config = dict(
    n_layer=13,
    n_experts=128,
    experts_per_token=8,
    d_expert=64,
    normalize_top_k=False,
    routed_scale=6.55,
    n_kv_head=6,
    positions='rope',
    qk_norm=False,
    init_std_down=0.0,
    lr_head=0.00607,
    batch_tokens=65536,
    train_tokens=701400000,
)
Below are experts of layer 4 (counted from 0) of a mixture-of-experts language model. Rows are named router (the router's row for the expert), up (a neuron's input weights, with its number) and show model dimensions 0-191. Each number is 500 + 25 x the weight over its row's rms, rounded and kept within 0 to 999. Numbers have three digits each.
After each expert's rows: "mostly gets" lists some tokens that are sent to it at least half of the time. This comes from a sample of Wikipedia text that the model never trained on.

# expert 54
router:527444519500506472543493525510524515488530496517487481476502495530525491476460518507452489538487547438512493467521490494524517451483515490492532521516487453546497541504498497478482487476510525531456526499498501516487516504472515544549544513481494541487470483497506519521521488487506476477525523460515461528449482472511474515512480470517516507517520499470467549482468502487526520517504477496518477506517503507511462484477475504517529511461502512492493482477493464526497516497510490454480510513485535493522490486480505464514495518528548481495534482570534477540428518482490555506
up0:503503467489484503534451522510468521448548496524505502520509501485526479526509535544529454520486462471505546497510456480509483474512492521522495482488480500516481510474447480530446467502474538475479535494494531511497522499472476477508515546523513510502511481503528477492495468483509467549494537531488515482487524503496508479502523484519511490466523472504519578460502514494490532518521511481528480517547548497473447460500482527500495511507453511480486519474498465503457514485555505481464516522472546518496474506488533503491502510502468524485529542531505450523463511475512516502
mostly gets: " From", "pite", " Ev", "  ", "ished", " With"

# expert 58
router:505454480472508500493499557526462529474475495529479513508472508521500484433480515490492502497514518465505451486502494524513498506518536530506540542502467462527509525514515521472491520562533500516457520522501482538506483502535533514471515533544488497525488490513489529504449512495473469467528534479526488523496484487521460495487485492551526515518514495510486515467415519487513486529481446510545482507539504541498495482489458532488507480463486524506473509492502456476542509489542477480488466487470510457534510478535502463483492519481508509507523470512537482496492504499505532519
up0:515525487513507500557497483496520499506540502524509569452445491509486534455511526512518519491479526472504482491528525526540490477523462460499535517500472477521414520485530498446511492455479503489512525510496544511505516453478520529523526459461531506509492475481486500536477471514508540483488479470506466516508495502465457507493496490525493534515510487506491519545477494488468507495515528493518503516511472513466493500547484524492463491453524503492516458494473508476543516470483525452500513495498493532482525510530464469524474524492514506451467531475508508542518495524486483477
mostly gets: "In ", " In ", " before", "In", " They", " After"

# expert 81
router:507489527511508503502505509527488546467546490517496489497561482495495517502480514512494531432459542487475492484460548515506487502464506523503518505510512499514469497532474508496575494499523493519472527482514479531497491493523515488475492512538482534518479480463526520547513525553492466499495540468495491543499476456492478505482471521524526504499479532483484510502461510473510470523466509555521485492536536475550443454487471521464503481503496552520514493493476477480534477490538431499520515511501481508533491487512484456499511497493499494461532463501479480493497499539481534500
up0:499530510467504498427482492467514491471481477551488482520551500508508493525523474527501467514506487478516499503494470472500423498474525514494479506512514480527508479491494521506507506482517507457450539535497482548494483538518542523436475515511498477525494456501480489534447514530541467489484522454474535513518479500483477515489527502517501509506473511521455494523488550510543524439527520534523496550498495531492494508479521529499517502513522542527478480528503503505483547488488486506557497502514478510460507461501498490477522518479519497503490497485506492475523502553479513448
mostly gets: ", the", " | K", " | H", ") |", "\" |", "s |"

# expert 50
router:520440503531483509532498501510468505473519464521488501529526514481514518467499523560477486455492481480538482469511493515443518511555512558527502556534526489506478492551455480471513507545512477529493500470528506514477476474499517437480501508488471521492501498506519555504509474484502503497509483494472481510493477510492497510483483553499532536526498532461504519455497518464516480499488508505503471481519518534547464509490472529494503503511429493492499483489501490495486499465502496430492497494473478471547509450505492534496512506511474511507497513539510493506472515552475502541
up0:509472493541511505515500490516514479529438513494511507504428513501475519449531441481505461530468508476515484529521541523521505473511500499451533546501495490504518507454525481476514530509489502511507492538451492506476522492552485538471486484482523484469470442462506501490524498503535491498508497466543521460491504506508499503523491464538462517545536506489500519512546481492564486523458484474492493478551440475485480485498507535488466508471504509492515462522474469479503489456485527487523493525511517477516479492496518477513510459496550524519494516522534510515473513496502487507
mostly gets: " JP", " Kh", " Lat", " Qu", " Kar", " Gre"

# expert 3
router:510472489486523495501467484533488506473509490502477504529479507483499554468507501574477467489481494503527500506503570519475519490512495520520511532500490458488472503503538486489529494511497499530532511446512506481497506462481480473473497530508510512495520476511539501487543505566543487560504477479486504507491475504448510502483498506527505500522500476478488492472492561484540511514478483525477466460537485511525477519468510519487512502534478505463512488500474535509501449480522495500500497523505512457484456494527532528478540517504507476441569535500521476504437548525491507486
up0:550509563503512475489511516543518505470545510524487487541435525537486545465509483476536502507498493538512494493482486534507468494498491498500464530506502525552521509465497548477502502515423484513500512511484475515511497465531492504495480503460505495523490511512475513471502524537488508461464554504509462477491501528500500493471487501498483555521488470506491530480481549495527545488478513511504473483553481494530514555470481466489518505501455446542510499472525449474499490491464492534484466508467523490487534490501499484511563494469480502486498489492507508505501498512499486463
mostly gets: " over the", "ić", " kn", " stated", "weight", "°N "

# expert 109
router:541498500490491468512483488521482510473521469514488506530535490502492505452459513530497521488458492493461488464482542529522525471514515521518485515511497465553470558515508493477581499504498507524493499480536472530484449476469519480474488497534478515496498483507488522498512526575486478508496522508492493545497463505494477569499464517503525505512526524497488507459502507482499496546502482543556496494500513504552483489481510496462509492463474522513481496446484475508510473482531476486527582515486483507534472479499506513472531518499491498507533482512494453530503534498510503533
up0:537486502468472503476497471499521499472469483515520502503538516500511515500483461527483482501470536496530495498442451538503517446508531567550479533444493498505500509532467473518490496496501489503505482528434516514496470539521501497544515495488512551525502545488493488475538457553498500496502514515490516488537442507499493537471525500492513539500469509529469497502496520484496522516505498495511519511502490496525516496507488503517538492523486478508478507476469473498437474483447518494533548517476497524519480533430548536507468515481494503522452490528464495491495497500524499515
mostly gets: " st", " St", " res", " sp", " oper", " exp"

# expert 37
router:529504526526490493511506531516438458462518460527473513564486512466471535483540514517478508481482489495478483507492566531510512510481500545521517498512481491494505500491495525488505493536497514518502513457525486527479493475516509451481542523519479501527495491499513543499489482487530503507515510521520488463499484458433518476450464515484492552502436524501484514467492533474529512517476527520526489463523491535517471488512503513493509477506484504506519496501494502479522437468485493464592508522499489466528467496517525528499509508445481489495477486485509477506487505552505489534
up0:517489507508461495511498478522522511497491519461512542531471516502475527462544511508421514525500546501497504482493484539538546507475513534506496480457473493506463517455520511480518521497539508508483480500508507534504498504476492518530549471502455497434517492545516516549493508478557502525482499511521501482505460477525511485490504504499511496494490508511504509485476510487452494513515519510513464467519482503472515474484500523464531501527530473501494482477512542514529477502495493457495499498541516465554458517447452485465504509498494488507457525509513451491491460583496485512
mostly gets: " engine", "andidate", "ivil", "ospital", "oviet", "ivate"

# expert 69
router:533510495490510453509455508492481535478517483520481527489513503494498507475464528516494496460453511489468487478487559522516516464494525506511514478529507448514484532528440476482534475519521510523495523483544476528483466492478520482488490524511471506507471501520509525538529485568530458544518547486476487557497484499485475531513443532522528501517498512503491501473505513489513472538469497547539483491515497520503493509458492522457518501477503521474511490433482483501490444485508480492521542496505497478572486447511498501481506513483499502469513493518499470490506518551480502495
up0:475476460525507456507523518499489484494494458513504462504517494487513467462503484519476482500502457459539457496484544510474519482501517509514553498526476476496513485515514476479474502523487533500476521510555472520493567485496490507496498529493492526420486507504533489503511494502455510501499501491487495496493484496481486482498476504535511470497492550542477545466486523554517521518513469529506514503474510487525527507539483486525485549485494506516517493536495468498494513506458490513438462526526493509533523488522511514535454574478514482503490469479532496479538467506444452528
mostly gets: " ex", " per", " ent", " inst", " Ind", " sub"

# expert 6
router:539510551475480506511481510536479519465516472512456495497521477451460523486490499517491495530493518503502468514477552519497525502470488536488484537507477489496499533473464531499485480502480531530492512456508492504466495480479499486508532526491489527538465486487513496497550492543516467566495511509506481461491487492457508503471500494501510499501472495495492507489515524506544518512489490493490494442534487515513455504464515526466510464509460539506512479505468541456521443486513492497585536532511505493458466507520520550496526500472539479484523515524467500509442541517515492496
up0:501502486497537519507514488512459540469502541521507506529468498536462515490528485530470512501498506473523511496459531490543492511492482490456484564501469499530527472484511468517499552496492496465440514531510498537484491504518469480526486511558524493501447489504517527517514518502483487486514501471492500509495543482543519447508503510552472526488496479520488458486490503489465530529475515512492484521512501519501524503490463480464503475468512499507507501506588485495486460483553470532494522508537492455493523490499516530491497466531489504506509429486487492511488498426510488524
mostly gets: "sequ", "rang", "ounc", "raz", "ette", "che"

# expert 121
router:539490510514513457515476499506508537499523484535500528499517475494476520501476550516471485458461516467490500484463551514511512485511504502496510478507500488525487525482467513495583504535503501526509521481555496513494479479462521484483483519507480534502476488503524494502527476584538464529535539473460480559483485484473493511503453524494530512507488513497478483465482543464511505519490489511498488492541525503513500457469474531466520509491490539506450479459499527516480458481521494488503534505482475479555475495517503503496541526490512488455500478523484473520498542527448504494
up0:480500514466469476507492466503551491481507464554521561497520478492493536477448498484497487480511508510490473450495542492490516475446492533488499527480475511459523529497484464456431497489507502503450521512521506555494505508481474521492505504508510508487494474525521555497463521506535458504463519493504506497513493496458499508527490474495524510486523497553529464484556503517534518510489518505517536448473522492523512515458495486495534499515549489533506445506487481492508457503488529496490537502506488500517515504518488461546513480504497469546522460533526494518517488496479546523
mostly gets: " o", "02", "01", "″N ", "04", " of D"

# expert 101
router:493535521488517484485464519502545533507517491455473502483523453486494508503423495486494511511484529479483497497477548517497496500471495509508522491509462493500490523473527565507480466499509494505484555484484464525493474490464499508508525538485490532524448462481522491492537543506506476558500509455516488515461502502511500507503514473554535520481485512490497527486487531507529518519503455520541475458507510481503491469458470511483513457522490537488515480494500517504498464507528483487514526503461488514494482487566538523512499518475560443462517459530497480513470534529503520515
up0:509476492475521489506518498469518467495485505506494537486514476547498469511498487535507489485497500584489452492518523486531483478507464487512496503508498479475502483519510503489516479524489495497497551440504511477489493481531559490481551481501524480524527538538486499541492470470546497474504514496518507500510462535496492500472525523481500522501500482471482492516454529542497503499502502499492519480491540486447502530491446526497533467496470558480505435487467550496519461539516482462508498499456491465512525477494537515502501508518569518491510491476448471482506513553484507519
mostly gets: "ference", " Minister", "ership", " president", " Carolina", "ution"

# expert 86
router:514493494484538447510477521535501519493520472494462512540543478469511496507475514494460531465458531490467504473471495527454504492495487502523563522529527494513474505530467488473566503509524502514473501511500493507483492474464530482515490525541487519491466500486528525542522508570504493554539508477482495521478468479493524507492463517510548524489503540494462501496490533490499507520481489518488507494504543471514418471478492511507521515487462525538493491512484498545502495500492481484514514515499458520508478492527486503492518526512525498445520470507497467509473512530427525482
up0:504468472524493495498497494463499535495549517498538500510527504486516504519478509562496508461438532479487556461510500507471484470511529516440497512472504529530473487491513483506514496498542516460497506485479499490491516523497482462482542480496528553451518481510500470453475480465528487525509488478517483540503535519483495474485546485474571491519514490472511498504539523528522465512484516500499472521469455512508441460487490483504545504523515526487493531489465509488520518466529502488473479489508505511492562531465454497498475496533540505497506530543486464516490503492474512489
mostly gets: "==", "===", " to the", "–", " ==", " at the"

# expert 89
router:510458500521484489491485516507466518465504504537520523530438496535495531507488516506463492472479510465511481472473508523467496495521521516522489535547525509547487532511485474465478481502528484515467543503524483463497489488536523505487466526496479530528477489494513516474483475468516474491507496474501491540489472483460475545504494526522522564541518493487500551492474526460501489490454465481551482546532547513542485509499433537476516439505461496534467493491506487491470520488535483470487493481507505504497498475500531530515503512520502472500508494516470488501478544516523545533
up0:520532499493541503488451498489507455495560506474498477500517564502496546489447484498501547527508475508481486518502543495455512486508512520494495491507501524501513524467554508507511506482507472518459489476548485478519531462483495488533498529494519516512481487494483550533521454500527522548510491475516516495506429497473505532562506462474496508468525501480500520496509513458491530487466510468519567501523515501455476464503520503454472505459496477507489486509494431440514527517490476489501500464514507496484492522518505488524488478516526484490509527494511498501522491515506488440
mostly gets: " Hol", " John", " Wil", " Jew", " Je", " When"

# expert 95
router:540450510534540516544504516524503529478490474540444476483533512526482536468504515461494488480499527502513470497499517506507513507521505553498537539517505504536492496475524513433521446509509484515487509500514514513463518454466490472498516500507491504474508490491520584503500487499520501513512511469497462496502489466481493481425486513513516529529487484491488508471501543467517463507514501523533437501491506547517513527489495475502531479482499499487491493471464451469505475477492486472512490516492533499546513484517535521515530511496544514455539524527491446500490520487496499542
up5:515515550517479531493493520534530488493505472535531508524530465483504479505499525491514486486489510516520509468542528482485484499567487528484491527508480478491532455493475508521503518508524516467536467497503496483554484484514534504493491473487519467497459503476522504511503497483505506519484468496485442498502539510522477434499507513527465520502516511467461528462475536498496481469531547490485476483492495463546491502537489535548481485528474498474472483457522518486490484533525489449516557472445470534512506489479525489521509512452478533528500462519514501519492492526481463445
mostly gets: " Cor", " Che", " Atl", " Aust", " Ir", "Pro"

# expert 26
router:510491571504489422529506500518493507480510463517504529535574510453503541492497539522464464486475512476525494497495494518506506481529497494507527495543497503500471534494476487477545502536509535565506497462513499522488485457475503498509462565504497525506448487493520519514517474561546479503517532480486495517488466494473515511487503501522525519484431511510476512475500517477506518524517519507500470506516521526508467462470476513503521481473478514502486476481487520510499465487483481471485564503486524528532493508503493483522503511482481477495493490506518463521441555498480501492
up0:495539499490542464491473493522494454471543488504506491520551497491508500519479532485469515500535490529489478478520482533446500482503502468528475524460463515470512486537492520466529492494506535463512496472481495446522552457470502560481520490516485495558473482487547523503546468513495493485484511480520505510534531481497483504498521486494510545491473491480495469546494581505502501507500504466490495490456510485475452490501499509498516490492473531512511506494481546504506488461474481462522509516518503482524475487426530481517466541498551479485503513459501490514518511500535496497
mostly gets: "–", "-", " co", "°N ", "+", " Bo"

# expert 53
router:524481481496543441526499493536484507479516479504464499521476471502457516480485505492522514441463536485479498461498575515491514491528501520491494500521475446502514542521492499475546505538505512522468511478524490511476460475445506482518498490520469535525464485518516522487524505508487506533510521495511480547501479509505486525496513550507569494502505521501513486505501518510512470533483490520531501485506500483515506477495482507498517518481495516501503484440474492501502463481549460504497570546477459478525452478470501454479560524498514481482543499513481454516501544491490503492
up0:484474481486509476544472492540487534508497462489542510494474539515498529536506523478470453502457496506485500502521508493493502465546512531488489510485480492513554481474477482476488559507452533481514488495499513500533535510438512503534510512543454475487518526497484419475486516510509522505527489494507483539452480457511469520510505498564493535480488489494481491516511509507494476469481480499509493512509549514484527542521518511458485497501519513491460483473543524500524508500506486483446501490495526482526516474501513487450543521479530501477531464548450501475521513478503508527
mostly gets: " was", " were", " are", " =", " had", " has"